config.toml
n_layer = 14
d_model = 320
n_experts = 48
experts_per_token = 6
d_expert = 32
d_shared_expert = 0
activation = "swiglu"
moe_layers = [0, 1, 2, 3, 4, 5, 6, 7, 8, 9, 10, 11, 12, 13]
router_score = "sigmoid"
normalize_top_k = true
routed_scale = 2.45
balance_loss = 0.0023
balance_bias = true
init_std_router = 0.007
lr_router = 0.000375
vocab_size = 2048
norm = "rmsnorm"
norm_eps = 1e-05
tie_embeddings = false
optimizer = "adamw"
lr = 0.00122
beta1 = 0.9
beta2 = 0.98
grad_clip = 1.0
batch_tokens = 65536
seq_len = 512
train_tokens = 214300000
steps = 3270
dataset = "wikipedia_en"
Below are experts of layer 9 (counted from 0) of a mixture-of-experts language model. Rows are named router (the router's row for the expert), gate (a neuron's input weights, with its number), up (a neuron's input weights, with its number) and show model dimensions 0-79. Each number is 128 + 24 x the weight over its row's rms, rounded and kept within 0 to 255.
Before each expert's rows: "mostly gets" lists some tokens that are sent to it at least half of the time. This comes from a sample of Wikipedia text that the model never trained on.

# expert 42
mostly gets: " take", " open", " creat", " pass", " remain", " start"
router [143 124 122 100 125 141 141 123 105 149 151 128 129 151 176  97 108 129 125 126 158 114 115 133 142 153 103 184 109 140 119 102 111 137 136 124 174 154 176 109 130 120 138 105  78 151 133 167 120 132 100 147 122 117 112 161 115 119 117 138  96 114  77 170 166 144 132 137 168 134 112 129 108  87 152 128 134 153 167 153]
gate0 [114 104 122 155 142 146 126 152 136 100 155 129 138 139 118 130  76 104 125 114 142 134 159 189 123 100 145 123 139 142 107 137 162 127  79 137 129 143 119  93 112 104 139 115 160 139 139 125 132 129 129  90 107 139 127 103 170 155 147 151 135 160 170 150 119 104 130  88 122 102 153  99  96 123 160 131 143 116 160 106]
up0 [105 152 134 129 105 161 123 147 126 150 141 150 116 162 149 144 121 148  98 129 135 109 104 118 124 140 139 139  90 123 153 130 116  98 139  94 141 138 140 116  84 131 170 126  99 155 105 184 116  99  95 123 123 130 141 184 130 145 138 134 116  82 114 111 175 163 135 107 133  90 105 126 111 133 106 111 162 159 152 132]
gate1 [156 133  94 131 101 134 155 125 123 105 153 142 158 151  68 142 116 175 116 110  96 105 146 143 144 160 120 157 124  99 136 160 115 111 109 135 109 129 114 121 150 153 126 128 133 123 148 143 112 126 129 121  96 114  92 117 153  97  97 133 145 111 107 131 137 141 127 100 151 133 121 111 109 162  99 107 176 165 106 127]
up1 [ 83 153 129 136 127 131 149 165 131 113 110 124 109 126 120 152 163 117 128 154 121 134 144 109 105 125 188 107 130 109 131 133 109 136 155  97 129 123  88 137 133 142  99 113 137 103 128 132 164 117 124 108 173 163 136 105 160 120 160 102 150 156 128 112 125  92 138 159 103 166  92 129 167 143 121 134 120  94 129 135]

# expert 12
mostly gets: " ", " (19", " (", " (18", " un", " 19"
router [127 149 151 137 115  84 125 147 145  73 109  91 102 121 162  91 165 165 106 147 111 174 139 114 118 113 102 116 129 113 178 140 174 156 141 110 145 128 184 107  93 151 151 149 105 135 103 104 119 138 143 192 149 118 133  94 148 144 124 129 103  84 116 122  99  90  87 146 129 138 141 113 144  63 153  88 127 139 116 112]
gate0 [113  94 133 138 129 156 118 101 147 156 121 125 100 177 149 132 126  93 124  93 134 143  98 106 108 117 137 140 145 129 116 122  99 101  89  82  90  89  90 110 162 107 101 149 144 151 115 124 100 122 112 144 133 143  99 144  87 113 172 157 192  96 108  88 145  82  85 112 130 117 130 125 131 155 108 149 127 137 185 130]
up0 [154 176  96  90 123 125 124 132 112 125 145 115 141 118 149 166 156 134 126 139 144  77 136 155 123 143 132 164 148 167 101 120  97 119 133 168 179  83 108 117 118 145 149 132 131 104 182 151 147 152 131 130 120 163 127 166 132 146 152 120  98  95 115 122  73  85 137 111 152 146 144 124 118 124 111  93 136 124 134 152]
gate1 [175 147 152 113 125 151 138 162 175 124 146 121 158 147 105 116  98  93 162 139 133 134  90 109 158 140  96 121 109 161 142 145 133 140 153 114 139 149  97 133 144 111 108 149 116 116 142 157 119 118  88 101 128 109 135 137 130 138 156 138  62 123 148 145 147 138 133 179 165 115 138 110 111 132 158 142 157 158 134 118]
up1 [106 164 111 107 157 102 156 112  98  87 127 108 105  93 130 138 120 121 110 118 118 161 168 149 137 140 117 160 122  86 144 106 142 118 100  98 125  97 181 115  89 173 103  93 127 100 154 118 131 154 169 142 118 160 125  99 122 129 134  86 172 117 107 114 146 109 113  95  94 162  91 116 152 134 103 152  66  98 121 168]

# expert 29
mostly gets: " \"", "–", " (", "(", "/", "′"
router [148 125 162 118 141 103 127 137  92 101 120  91 133 133 132 137 121 126 167  84 139 149 144  77 120 176 147 141 135 158 140 137 147 135 128 128 121 110 119 102  84 167 115 110 156  88 109 117 153 147 135 131  88 146 167 132 138 145 101 125 138 144 110 143 129 155 130 107 113 166 122 131 138 118 134 100 102 151 142 105]
gate0 [132 114 121 138 140 158  89 146  78 149 110 127 134 139  73  96 132 147 149  87 129 150 164 141 146 118  93  83 159  97 140 132 162 166 119 137 103 149 162 133  91 147 118 101 139 103  84 123 140 150 145 135 122 141 174 142 138 128 127 149 156 167  66 164 118 152 147 131 109  88 147 110 159 151 141 112 118 159 109  87]
up0 [149 111 111 126 108 102 120 112 126 113 168 125 151 148 147 148 149 148 110 124 154 135 145 131 144 120  74  84  85  92 111 158 143 140 119 100 102 124 146 117 122 110 117  97 128  91 125 170 136 127 178 157 133 140 123  98 161 106 106  92 128 122 100 114 124 134 106 118 103 104 126 123 197 104 126 163 111 139 144 103]
gate1 [123 118 100 137 118 131 115 111 133 167 129 125 112 126 137  96 108 115  89 135  87 103 108 161 132 138 125 106 110 158  98 151  82 132  94 131 107 153  92 150 160  96 125  78 169 175 176 144 121  94  73 130 159 119  78 150 131 107 134 120 118 116 130 120 153 170 138 123 177 121 143 121 133 143 133 101 149 110 133  97]
up1 [106 136 114 120 156 117 106 129 100 101 127 100  85 106 144 142 144 127 115  91  85 127 138 103 140 146  98 141  79 178 122 121 101 157 140 130 152 112 114 123 137 140 127  91 148 117 117 129 110 113  84 118 133 124 108 145  85  84 129 149 182 122 118 159 153 148 135 110 119 151 120 110 119 144 129 172 108  85 163 142]

# expert 43
mostly gets: " a", " The", "The", " an", " A", " the"
router [130 121 116 113 133 130 136 165 118 154 125  99 113  86 168 159 162 124 158 130 178 158 100 130 149 127 111 173 124  69 128  88 130 127 107 124 120 123 119 129 164 175 143 121 150  94 157 158  95 117 141  78  83 158 112 140 111 162 132 127 142 116 143 110 112 150 164 108 107  98 119 126 123 130 154 133 148 151 124 119]
gate0 [118  90 120 136 147 105 128 119  95 164 157 133 103 126 141 154 101 166 122  96 129 131 153 121 157 134  91  98 134  69 133 167 104 105  94 107 102 111 107 123 135 126 147 120 162  98 117 168 102 136 148  85  86 117 103 132 101 118 105 160 163 153 154 117 130 147 145  80 132 140 146 133  97 111 143 101 173 112 106 102]
up0 [109 128 152 136 145 154 134 111  96 128 122 140  97 151 144 121 145 128 127 138  80 134 131 113 127 111  85 107 145 141 135 124 115 124 130 146 109 133 160 150 118 146 153 145 135 101  92 102  86 149  86 120 143 109 117 148  88 145  87 142 130 123  99 124 149 132 131 143 153 157 100 153 104 173 121 113  94 141 133 163]
gate1 [ 84 121  94  81 155 141 101 161 119 152 144 137  98 119 110 122 106 113 168 162 133 149  76 119 116 171 145 122 149 105 117 128 116 115 130 128 118 110 169 127 123 147 136  93 119 127 108 129 144 111 133 135 112 143 142 164 148 118 165 116 145 117 126 112 118  83 101 122 107 132  89 111 117 161 121 149 162 117 149 149]
up1 [101 167 136 120 141 150 177 137 143 121  74 132 143 117 160 151 155 121 137 107 138  96  98 164  78 133 170 130 128 154 133 152 165 192 167 139 154  96 156  98  89  91 102 143  96 118 167  87  98 141  89 199 108 114 108 149 146 125 158 101 132 160  74 133 146 113  94 184 138 146 131 136 140 116 135 119  87  69 126 128]

# expert 34
mostly gets: " on", " for", " in", " have", " after", " into"
router [134 124 178  92 187 128 169 130 142  93 147 107 114 130 120  97 125 189 136  82 110 119 134 152  81 142 151  90 153 144  78 160 106  97 178 110 119 130 141 135 106 122 154 142  86 147 138 102 118 137 124 123 124 147  89 112  99 122 170 120 138 120 134 101 116 146  98 110 135 132 131 111 131 140 145 103 120 168 180 163]
gate0 [126  95 120 105 144 193 141 139 126  89 140 142  91 139 131 110 138 111  83 145 148 127 158 111 129 134 128 147 118 127  78 106 169 132 154 133 145 117 138 121 133 115 128 131 149 143 153 141  77 134 149 159 149 175 125 175 101 132 184 122 136 108 153  86 133 111 157 131 117 142  88 128 108 158 167 130  90 141 172 160]
up0 [100 113  90 100 185 135 102  92 124  88 139 140 109 144 114 136 116 119 107 134 119 133 163 152 131 149 149 142 132 113 100 104 113 101 130 104 109 107 131 164 172 118 134 158  93 122 109 155 117 125 153 126 166 137 139 146 111 133 158 149 144  93 159 105 127  97 129 139 122 126 109 156  88 127 158 113  99 120 154 158]
gate1 [132 131 157 124 146 134 142 100 141  97 158 124 157 141 137  79  96 126 102 128 147 117  97 119 119 161 145 117 136 138 137 142 155 161 130 142 132 130 125  88 146 156 129 151 116 109 110  57 126 123 118 131 122 119 115  98 108 111  99 142 107 108 114 153 108 137 112 113 137 127 153 176 131 140 117 159 149 152 124  68]
up1 [102  91 139 146 160 124 149  78 146 149 171 121 148 126 127 109 124 114 105 102 125 123 117  88  71 156 107  95  85 170 126 151 120 118 144 113 147 137 105  97 133 126 168 155 118 139  90  86 127 107 105 136 161 112  93 134 102 122 131 130 137 105 124 133 114 120 158 102 142 157 149 157 127 125 142 122 144 156 149 101]

# expert 23
mostly gets: " University", " World", " School", " City", " States", " County"
router [124 103 152 143 140 140 137 130 119 125  59 112 162  87  95 129 110 108 147 137 111 155 119 127 160 108 123  83 117 111 148 147 121 123 145  88 117 123  94 152 175  97 148  53 143 134 131 120 132 133 166  89 168  91  92 148 119 167  87 154 136 175 127 126 126 139 112 126  95 123 129 140 131  78 152 126 170 146  92 134]
gate0 [129 150 100 106 138 117  86 136 123 180 148 145 147 166 116 121 109 121 148 171 137 151 104 112 126 123 169 107 101 135  98 161 113 115 117 140 147 111  95  93 137 132 128 119 136 142 155  84 136 129 131 105 120 147 133 116 147 135 116 153 163 149 133  95 113 150  91 143 159 155 133 152 157 135 105 121 123  94 121 130]
up0 [111  96 158 141 139 159 134 116 126 100 104 110 166  97 126 126  98 113 116 133 137 148 103 111 112  90 134  85 134 196 149 122 143 120 136 106 154 141 102 107 160  67 113 113 143 115 170 128 112 118 145 102 157 103 152 127 139 146  72 168 151 118 139  86 116 179  90 142 140 111 167 136  88  71 103 101 135 138 105 149]
gate1 [178 125 133 105 104 149 119 120 119 141 121 133 154 154  84 111 144 134 171  94 135 122 148 153 152 137 140  98 164  63 124 110 141  85 104 132 131 133 127 100 101 150 133 114 118  92 159 138 106 121 140 181 143 114 145  93 130 129 102 108  90 172 128 130 140 118 155 116 105 128 115  99 168 164 120 129 117  87 113 153]
up1 [128 136 135 110 135 105  87  97 103 111 144 107  99 132 137 110 129 123 113 115 116 134 148 131 124 138  65 163 100 145 155 138 107 139 143 142 158 113 102  98  99 165 111 111 140 178 126 120 151 129  90  93  93 174 117 135 100  96 103 126 163 135 181 166 128 133 153 109 150 150 107 149 111 132 125 136 131 148 151  91]

# expert 21
mostly gets: " The", "The", " the", " no", " Pri", " Ad"
router [181 106 123 160 153 113 134 152 103 154 103 114 111 117 146 158 147 139 119 128 162 155 120 123 143 133 139 173 129 130 116 134 114 106 114 106 119  89 169 118 162  98 122 107 155  94 156 164 112 127 133  98  99 140 121 142 113 152 113 130 121 105 181 129  95  92 139  92 155 123  82  89 102 129 133 139 127 178 123 113]
gate0 [163 166 146 118 135 133 113 127 146 102 173 156 150 125 146 123 173 141 168 124 107 127 129 137 144 124 117 140 143  97 144 103 160 174 121 137 130 125 144 128 116 115 122 133 126 100 122 139 144  86 123 185 137 116 143 105 135 125 132 141 113 153  68 144 152  66  89 175 136 142 137 134 135 107 162 141 156 134 162 118]
up0 [113 146  81 134 119 167 136 151  91  84 119 146 151 128 125 181 133 160 136 135 120 117 135 132 102 123 118  91 147 124  70 151 144 121 135  84 112  88 122 115 115 123 170  95 152 126 102 164 117 148 150 134 142 108 166 136 141 148  98 154 132 116 118 116 138 122 119 125 124  92 131 123 130 107 151  78 159 106 168 162]
gate1 [144  92  99 146 164  95  87 124 111 156 159 118  97 148 139 136 130 112 127 102 131 152 148  77 175 110 117 154 156 130 100 112 116  86 114  96 111 122  90 117 160 126 124 149 135 136 153 157 147  97 137 126  87 148 137 174 142 110 156 173 179 136 166 128 157 141 163 109 170 101  93 122 107 151 163 109 160 153 184 142]
up1 [131 142 102 116 185 117 132 156 142 152 156 175 127 148 145 149 146 145 139 146 130 152 161 137 120 167 143 167 122  96 107 102 155 108 146 139 108 118 104 164 109 148 117  97 127 119 121 109 152 104 139 128 101 151 135 121 140 118 131 162 132 123 129 135 163 128 164 114 145 135 106 106 133 169 165 140 142 162 167 159]

# expert 30
mostly gets: " from", " for", " after", " on", " into", " at"
router [144 130 170 100 156 137 144 129 144 131 162 127 114 110 104 138 123 155 100 132 126 120 138 117  91 160 126  76 133 136  88 149 126 125 195 104 146 137 163 110 106 135 126 148  98 133 153 103  85 124  96 177  91 135 123 111 123 118 150  96 149 140 126 105 141 134  80 119 108 113 113  74 109 146 151  87  95 173 175 165]
gate0 [ 70 120 152  62 120 186 134 168 131 159 121 129 125  99 120 149 150 136  99 157  90  80 150 168  87 120 142  76 116 121 108  96 153 115 157 115 103 149 157 170 115 137 146 175 119 133 138 133  86 114 109 168 118 150  85 122  84  89 144 100 110 119 112 106 144  87  99 112  79 122 152 130 110 151 130  80  96 155 144 117]
up0 [134  84 144 106 122 162 148  99 119 120 123 105 136 146 142 134 133 118 103  99  83  82 147 120 124 132 118 105  92 123 106 139 127 107 160  76 119 140 121 133 136 126 172 175 111 158 125 136  86  90 124 133 129 109 121 143  93 105 158 107 150 130 107 108 171 117 136 109 140 110 156 118 121 136 145  96  98 176 149 134]
gate1 [158 151 121 160 151 114 138 151 142 117 150 147 141 152 117  94 118 139 154 107 114 122 137 130 150 142 161 109 191 116 108 133 144 149 155 123 121 152 114 120 111 147 120 125 178 110 170  94 123 112 144 149 121 128  94 113 141 113 148  99 118 157 124  87  98 135  63 157 121  88 159  98 112 156 126 102 152 138 158 157]
up1 [161 127 183 134 114 101 167 149 111  98 108  73 122 151 166 165 129 142 142 169 116 135 147 115 120 153 104 133 129 136 163 109 158 128 122 139 112 115 123 120 134 153  98 132 113 100 134 124 148 124 120 132 157 138 142 149 117 139 148 164 108 144 120 115 111 118 175 169 135 195 114 114 176 121 137 147  83 100  85 111]

# expert 28
mostly gets: " law", " located", " music", " power", " moved", " research"
router [129 107 148  92 102 157 141 133 167 115 113 124  90 133 106 139 128 129 120 117  90 107 159 106 122 120 112 114  88 151 153 136 109 172 144  75 146 145 137  91 144 118  84 169 112 173  83 153 126  93  85 108 133 100 161 139 141 170 159 139 151 108  98 130 165 131  83 138 133 132 150 155  88 143 102 134 129 115  86  86]
gate0 [130  58 165 112 115 142 147 107 137 120 120 104 131 136  95  92 129 141 123 127 117 141 162 140 138  73  99  81 119 164 172 126  89 118  95 129 109 118 114 126 167 110  85 157 162 141  97 134 138 155 141  95 128 136 129 104 149 113 136 153 172  93 120 140 127 114 109 116 101 112 130 137 116 113  91 142 146 104 152 125]
up0 [114 143 116 130 105 150 118  98  88 173 154 187 130 127 113 137 112 137 134 130 147 101  96 133 127 175 124 145 119 120  98 109 123 126 104 157 127 165 120 147  97 115 132 130 110 117 116 120 117 105 117 141 115 135 169 131 118 118 155 110 107 149 102 135 103 156 189 140 123 142 131 171 144 113 137 130  91 150 114 118]
gate1 [160 116 167 110 174 154 152 144 157  45 105  79  97 153 139 162 111 114  99 138 119 148 128 106 114 101 126  95 125 137 126 102 165 145 143 101 106 130 135  65 152 134  84 162 115 112 119  99 108 110 116 156 140 123 147 112 102 130 167 134 184 162 149 119 128 146 132 138 135 123  96 105 105 127 133 136 117 102 116 134]
up1 [120 167 108 140  99  85 108 135  96 166 177 157 143 119 139  96 147 135 143 112 146 141 108 134 131 135 132 172 117 104  76 147 131 101 108 133 129 105 115 188 100 149 179 107 103 151 167 154 157 121 145 118 123 138 118 124 172 145 110  97  78  92  99 113  91  90 148  92 117 151 164 131 152 102 151 105 143 154 141 114]

# expert 18
mostly gets: " 6", " 7", "00", " 8", " 1", "50"
router [123 134 171  80 136 131 128 152 109  53 111  87 144 130 136 128 149 143 119 129 128  89 144 120 104 140 139 143 141 139 121 126 115 120 101 108 150 149 108 142 118 106 118 147 152 124 106 110 147 157 102 154 160 147 168 136  92 111 116 138 126 129 151 137 108  93 172 145  90 171 170 105 152 107 160 134  99 103  96 174]
gate0 [ 91 115 138 105 113 145 111 142 110 106  95 130 114 177 153 123 159 162 130 157 142 110 127 123 101 126 146  83 131 124 117 140 126 138 165 156 140 122 100  90 159  97 114 125 148 122 131 134 159 121 132 158 152 180 120 142 125 148 157  95 135 196 153 111 137 110 131 140 119 103  92 113 141 130 147 151 166  77 111 170]
up0 [140 125 155  85 102  89 127 154 146  89 116 109  79  85 156 146 135 126  98 131  89 118 152 125 128 110  91 152  85 114 159 129 139 123 137  97 117 153 104 126 127 128 137 133 182 119 126 131 133 147  95 117 129 152  97 110 108 117 134 146 107 130 132 110 108 153 158  96 101 143 126 141  87 146 133 174 146 139 120 154]
gate1 [135 137 181  95 161 140 123 177 131 117  66 103 131 127 160 109 136 144 133 164 151 151  98 126 124 157 134 131  95 154  74 160 116 109 122 159  98 109 105 153 124 149 125 158 100 128 126  63 136 120 158 152 100 148 163 128 161 118 136 128  95 134 149 124 144 122 146 168 132 152 135 106 121 121 152 167 144  95 144 136]
up1 [108 145 139 113 168 177 144 179 110 168 106 123 141 136 151 138 157 109 127 139 157 134 126 139 116  99 129  97 135 115 108 129 153 127 147 149 111 132 181  93 143 177  89 130 101 150 170 157 110 132 149 118 101 132 135 130 128 151 152 123 148 113  76 114 132 115  67 136 143 127  99 163 133 136 115 109 106 116 158 129]

# expert 32
mostly gets: " member", " author", " President", " Award", " player", " president"
router [104 134 131 118 127 171 179 133 161 111 108 135 132 135 176 184 103 142 162 105 147  85 129 168 145 100 141 107 108 123 148 151 150 128 116 171 137 151 147 111 152 110  89 110 124 118 136 143 147 160 168 138 132 123 143 129 150 149 144 122 115 105  99 109 176 152 143 107  99 114 121 125 108 110 108 108 126  69 113 110]
gate0 [125 127 119 158 111 106 132 122 210 119 131 140 116 111 107 130  80 113 145 114 124 134 151 135  98 109 106  98 134 131 112 112 157 147  99 139  99 116  98 142 133 117 150  89 119 131 123 158 152 106 164  71 129 119 112 120 138 178 125 157 114 135 129 109 178 140 120 119  80 122 141 149 154  99  93 131 137 131 130 171]
up0 [121 133 150 150 141 158 126 167  76 156 111 145 126 149 108 123 163 121 140 102 171 159 114 118 183 128 137 119 146  96 148 136 142 127 123  86 159 120 142 108 151  98 122 164 126 146 123 121  93 125 106 143 114 120 131 134 143 147 137 114 126 133 147 138 128 107  92 152 176 138 108 115  89 154 134 148 150 124 119 104]
gate1 [157  92 115 103  93 148 144 119 153 118  77 150 184 129 145 117 121 128  94 106 109  92 155 118 117 121 115 154  76 141 152 115 109 110 126 113 102 117 114 157 141 159 131 127 125 125 110 148  81 169 129  73 177 115 142 119  57 140 161 157 134 120 103 130 145 138 130  89 141 113 108 150  99 124  92 109 155 120  82 111]
up1 [153 183 156  70 115 125 136 161 122 117 109  86 138 106 175 143 156  87 152 123 112 114 136  82  81 165 148 183 131 153  78  65 137  81 145 119 104 134 134 130 120 159  92 175  78 118 148 114 118 118 113 128 166 154 110 156 132  94 116 139 171 103 163 125 142 149 164 130 129 120  98 136 121 150 124 140 103 123 145 150]

# expert 41
mostly gets: " re", " Re", " critic", " person", " fa", " di"
router [104 112 115 106  99 127 113 131 111 140  65 145 152 126 168 116 129 169 166 177 131 154  99 111  96 147 118 164 160 160 134 137 138 124 127 140 144  92 155 186 122 113 167 160 145 168 151 103 104 153 115 140 146 112 125 136 135 124 130 116 142 114 127 147 108 114 118 161 130 126  98 128 125  80 158 132 153 136  89 114]
gate0 [135 126 138 112 128 137 103 104 145 107 144 154 121 111 114 137 122 106 148 106  69  98 127 122 140 129 132 161  74 113 157 169  88 135 154 150 100 131 122 139 133 157 141 120 151 137 120 124 162 129 101 152 127 100 102 188 117 123  99 107 128 169  98 160 113 109 196 109 120 134 121 117 129 145  70 109 138 138  93 160]
up0 [127 108 105 103  75 116 119 118 136 164 122 186 143 124 114 114 114 154 133 135  81 114  80 122  94 157 157 158 169 147 175 154 134  97 132 133 135  96 156 115 114 127 154 107 124 114 157 108  92 151 123 129 112 106 138 133  79  75 120 118 148 113 118 185 132 131 137 113 132 129 116 154  94 143 131  74 156 147 108 115]
gate1 [121  98 127 148 116 113 155  93 114 141 117 131 102 135 169 123 132 151 148 121 127 125 117 100  55 128 128 163  72 150 149  80 115 124 138 133 119 102 144 149 143  92 115 129 155 126 135 125 141 153 119 134 130 100  66 142 110 116 114 102 154  74 132 125 118 147 126 159 179 124 138 106 173 116 200 119 136 180 131 112]
up1 [123  95  90 122 155 145 140 133  98 137 112 111  98  89 120 130 118 108 120 148 123 138 123  92 132  91 142  89 122 118 104 108 126 145 162 205 106 130 117 143 121 149 144  84 121 108  70 115  98 162 133  85 114 135 112 111 115 122 122 145 125 154 159  93 133 137 101  87  80 179  99 115 108 128 128 142 152 129 110 121]

# expert 40
mostly gets: " water", " site", " building", " station", " Street", " power"
router [125 168 129 117 119 125 118 120 128 152 112 137 109 129 113 120 128 119  82 165 133 136 132 149 152 162 132 143 146 120 141 115 121 133 126 132 155 141 147 113 113 134 124 107 104 170 108 118 135 102 149 120 128 102 136 150 147 151 107 130  86 121 123 144 163 132 128 127 132 151 142 141 120 113 147  94 146 122 120 107]
gate0 [115 165 119 155 132 105 129 127  90 133 108 167 129 115 147 144  90 140 157 125  91 102 122 116  79 132 143  93 161 107 137 153 139  73  87 122  53 158 127 139 131 140 158 116 150 159 125 125 177  94 144 180  83 127 154 128 130 141  94 153 110 151  99 200 115 145 103 122 105 103 107 107 114 128 159  97 135 108 111 110]
up0 [158  87 152 122 118 140 163 131 102 109 174 126 112 141 129 111 111 106 119 171 106 120 148  94 127 143 109 135 138 110 122 134  99 150 148 136 121 107 144 129 173 120  77 167 136 137 100 137 168 108  83 118 134 128 117 161 101 144 162 123 143 134 113 136 128 160 136 178 164 156 130 145 125  97 135 161 125 129 137 141]
gate1 [149 151 115  75 151 133 139 120 173 120 106 136 105 120 133 139 147 147 129 115 105 126 179 103 133 139 151 156 131 136 138 175 136  99 146  70 134 113  81 138 133 138 170 167 134 121 136 141 138 100 135  88 121 117 116 136 121 193 138 109 116 125 127 114 123 126 145  98 141 177 122  98 129 135 145  81 112 163 132 162]
up1 [133 151 132 126 122 129 125 133 145 144 136 125 143 142 122 110 157  99 105 125  95  86 151 125 115 124 110 126 111 161 176 183 136  91 130 118 135 128 100 160 140 104 168 118 119 164 130 133 124 108 159 102 110  90 122 170 108 174 101 158  96  90  94 101 133 159 157  83 168 144 147 131  97 129 113  77 147 148 135 133]

# expert 15
mostly gets: "I", " X", "BC", " This", "X", "U"
router [171 152 136  96 154 131 175 155 152  79 108  70 126 112 135 128 107 187 116 120 131 151 106 101 151 150 116  98 157 123 128 118 145 126 140 106 161  97 104 136 103 146 107  99 139  97 135 113 124 133 144 143  51 174 146 113 158 130 129 115 128 155 134 168  96  97 150 143  78 156 116  87 176 106 158 139 120 131 124 124]
gate0 [158  98 180 137 119 124 158 146 121  93 121  67 121 137 151 133 104 159 127 127 115 165  81  99 143  97 114  89 118 124 158 139 126 145 140 155 132 132 150 107 141 131 105 118 141 130 151  67 110 130  83 116  93 174 149  67 118  78 136 136  96 154 150 146 138 106 130 120 146 142 119 154 140 146 119 153 152 103 144 130]
up0 [102 178 125 125 150 147 164 123 148 149 125 102 161 117 177 164 155 123  99 142 138 124 159 152  79 168 154 182 150 107 107  81 141 155 152 129 123 108 129 120 109 132 153 104 107  63  96 158 128 146 128 124 161 118  97 156 116 125  98 104 135 101 164 120 126 143 109 117 101 143 134 139 105 116 135 112 124 138 160 131]
gate1 [151  85 108 130 126 106 146 113 107 132 136 143 146 124  98 141  86 151 147 106 135 121 126 101 143 107 148  98 120 125 103 153 104 130  99  70  98 102  74 133 184 154 130 107 134  86  85 140 169 105 149  71 109 133 114  96 133 151 146 154 129  91  87 154 102 163 107 115 123 135 146 106 144 143 114 152 175 105 167 114]
up1 [104 179  93  98 128 165 134 105 133 152  91 140  85 113 128 136 137  65 115 137 143 119 138 121 140 192 134 192 150 167  98  95 165 108  87 122  92 130  92 104  91 159 107 151 142 126 145 147 144  95 126 143 143 163  78 171 142 101 184  91 104 127 159 122 142 148 138 116 118  92 144  92 112 163 125 103 116 138 139 109]

# expert 31
mostly gets: "ities", " would", "%", " people", " most", " could"
router [150 128 181 136 133 138 150 143 165 127  88 113 149 100 136 110 150 183 116 147 118 129 156 105 143 171 147 111 115 124 172 112 129 152 144 127  84  90  84 155 134 127 117 143 152  86 135  67 102 166 117 113 148 145 115 120 113 159  98  89 108 135 108 112 131 137 161 184 130 137  87 139 169 128 121 165 135 131 124 128]
gate0 [130 107 119 110  98 124 109 108 106 129  89 144 146 113 161 181 127 178 145 112 133 144 104 107  99 119 117 110  70 130 123 122  95 141 128  98 147 131 117 110 120 113 168 131 134 113 136 167 125 148  89 101 145  90 108  97 127 113 117 113 137 116 118 147  93 137 100 110 149  88 142 151 136  77 137  98 175 104  96 122]
up0 [161 138 121 128 107 108 146 152 140 144 113 137 138 136  78 129 132 125 150  94 134 105 151 115 133 100 130 122 151 142 104 146 148 108 122 144 100 149 109 161 126 164 132  88 152 134 145 156 103 113 136 178 101  90 133 117 160 135 168 123 116 105 119 153 126 169 103 100 156  83 130  87  81 137  78 126 118 140 128 140]
gate1 [104 127 170 111 144 184  98 146 127 141  85 129 123 145 134 146 151  91  82 141  80 154 122 117 113 107  74 136 109 180 142 131 110  95 120 150 103 158 108  90 168 128  73 122 110 133 118 133 131 149 154 138 132  92 136 154 148 119 141 117 140  87 172  94 142 155 125 154 150 106 177 162 109 108 128 143 177  70  78 134]
up1 [138 146  96 161 180  73 138  98 145  93 166  92 121 131 131 124 107 116 160 122 134 106 100 110  99 124 124 151 138 119  88 143 131 152 147 126 171 114 138 122  96 136 149 113 129 116 119 155 165 113 161 151 117 159 126 120 122  92  95 165 130 184 166 161  98  98 102 106 117 120 100  96 142 140 147  93 104 125 178 157]

# expert 4
mostly gets: " but", " who", " which", " she", " he", " However"
router [100 103 159 139 153 168 144 139 160 131 115 110  86 142 128 109 131  70 138 151 114 142 138  93 122 100  94 115 116 141 123 119 134 176 142 148 168 133 114 129 141 103 106 151 159 127 142  83 147 103 115 153 130 178 123 101  99 124 145 124 144 168 102 117 106 100 146 166 126 127 128 110 140 147 146 131  95 130 121 139]
gate0 [139 102 168 169 129 126 162 129 175 120 104  77 110 116 147 152 161 131 151 107  98 108 138 112 122 122 133 136 125 158 172 141 139 145 116 129  92 118  88 129 150 108 117 135 167 123 150  80 107 140 133 140 198 144  98 144 115 145 123 131 167 143 131  94 145 122 124 162 167 131  68 103 148 133 147  91 112 150 145 157]
up0 [110 126  81 152 103  85 147  90  91 101 111 152 114 132 131 129 125 144  83 166 169  69 147 163 107 108 126 170 137 169 121 171 114 124 121 151 136 141 119 144 120 156 110  72  92 115 149 124 110 145 129 128 156 122 157 103 109 113 115 151 143 122 155 165 100 156 121 130 120 145 140 149 110 144 128 142 113 133 136 127]
gate1 [ 86  94 174 154 150 159 130 144 145 155 130  96 104 114 104  87 113 117 138 114 149 118 110  88 151 104 102 106  94 135 144 133 152 168 114 110 172 107  64 105 160 106  91 147 176 110  91 102 158 120 101 153 132 156 103 160 130 112 159 105 154 117 124 107 124 106 145 161 111 105 133 110 145 146 126 172 131 112 165 172]
up1 [124 121  83  93 142 138 125 123 113  99  87 173 128 131 152 146 114 155 123 182  76 107 144 128  93 135 148 105 149 129 144 111 100  83 139 104 136 117 151 172 153 142 113 133 139 168 166 147 114 103 118 145 123 114 132  93 117 149 118 132 149 143 132 121  96 148 104 138 152 111 116 105 135 123 146  82 103 119 141 122]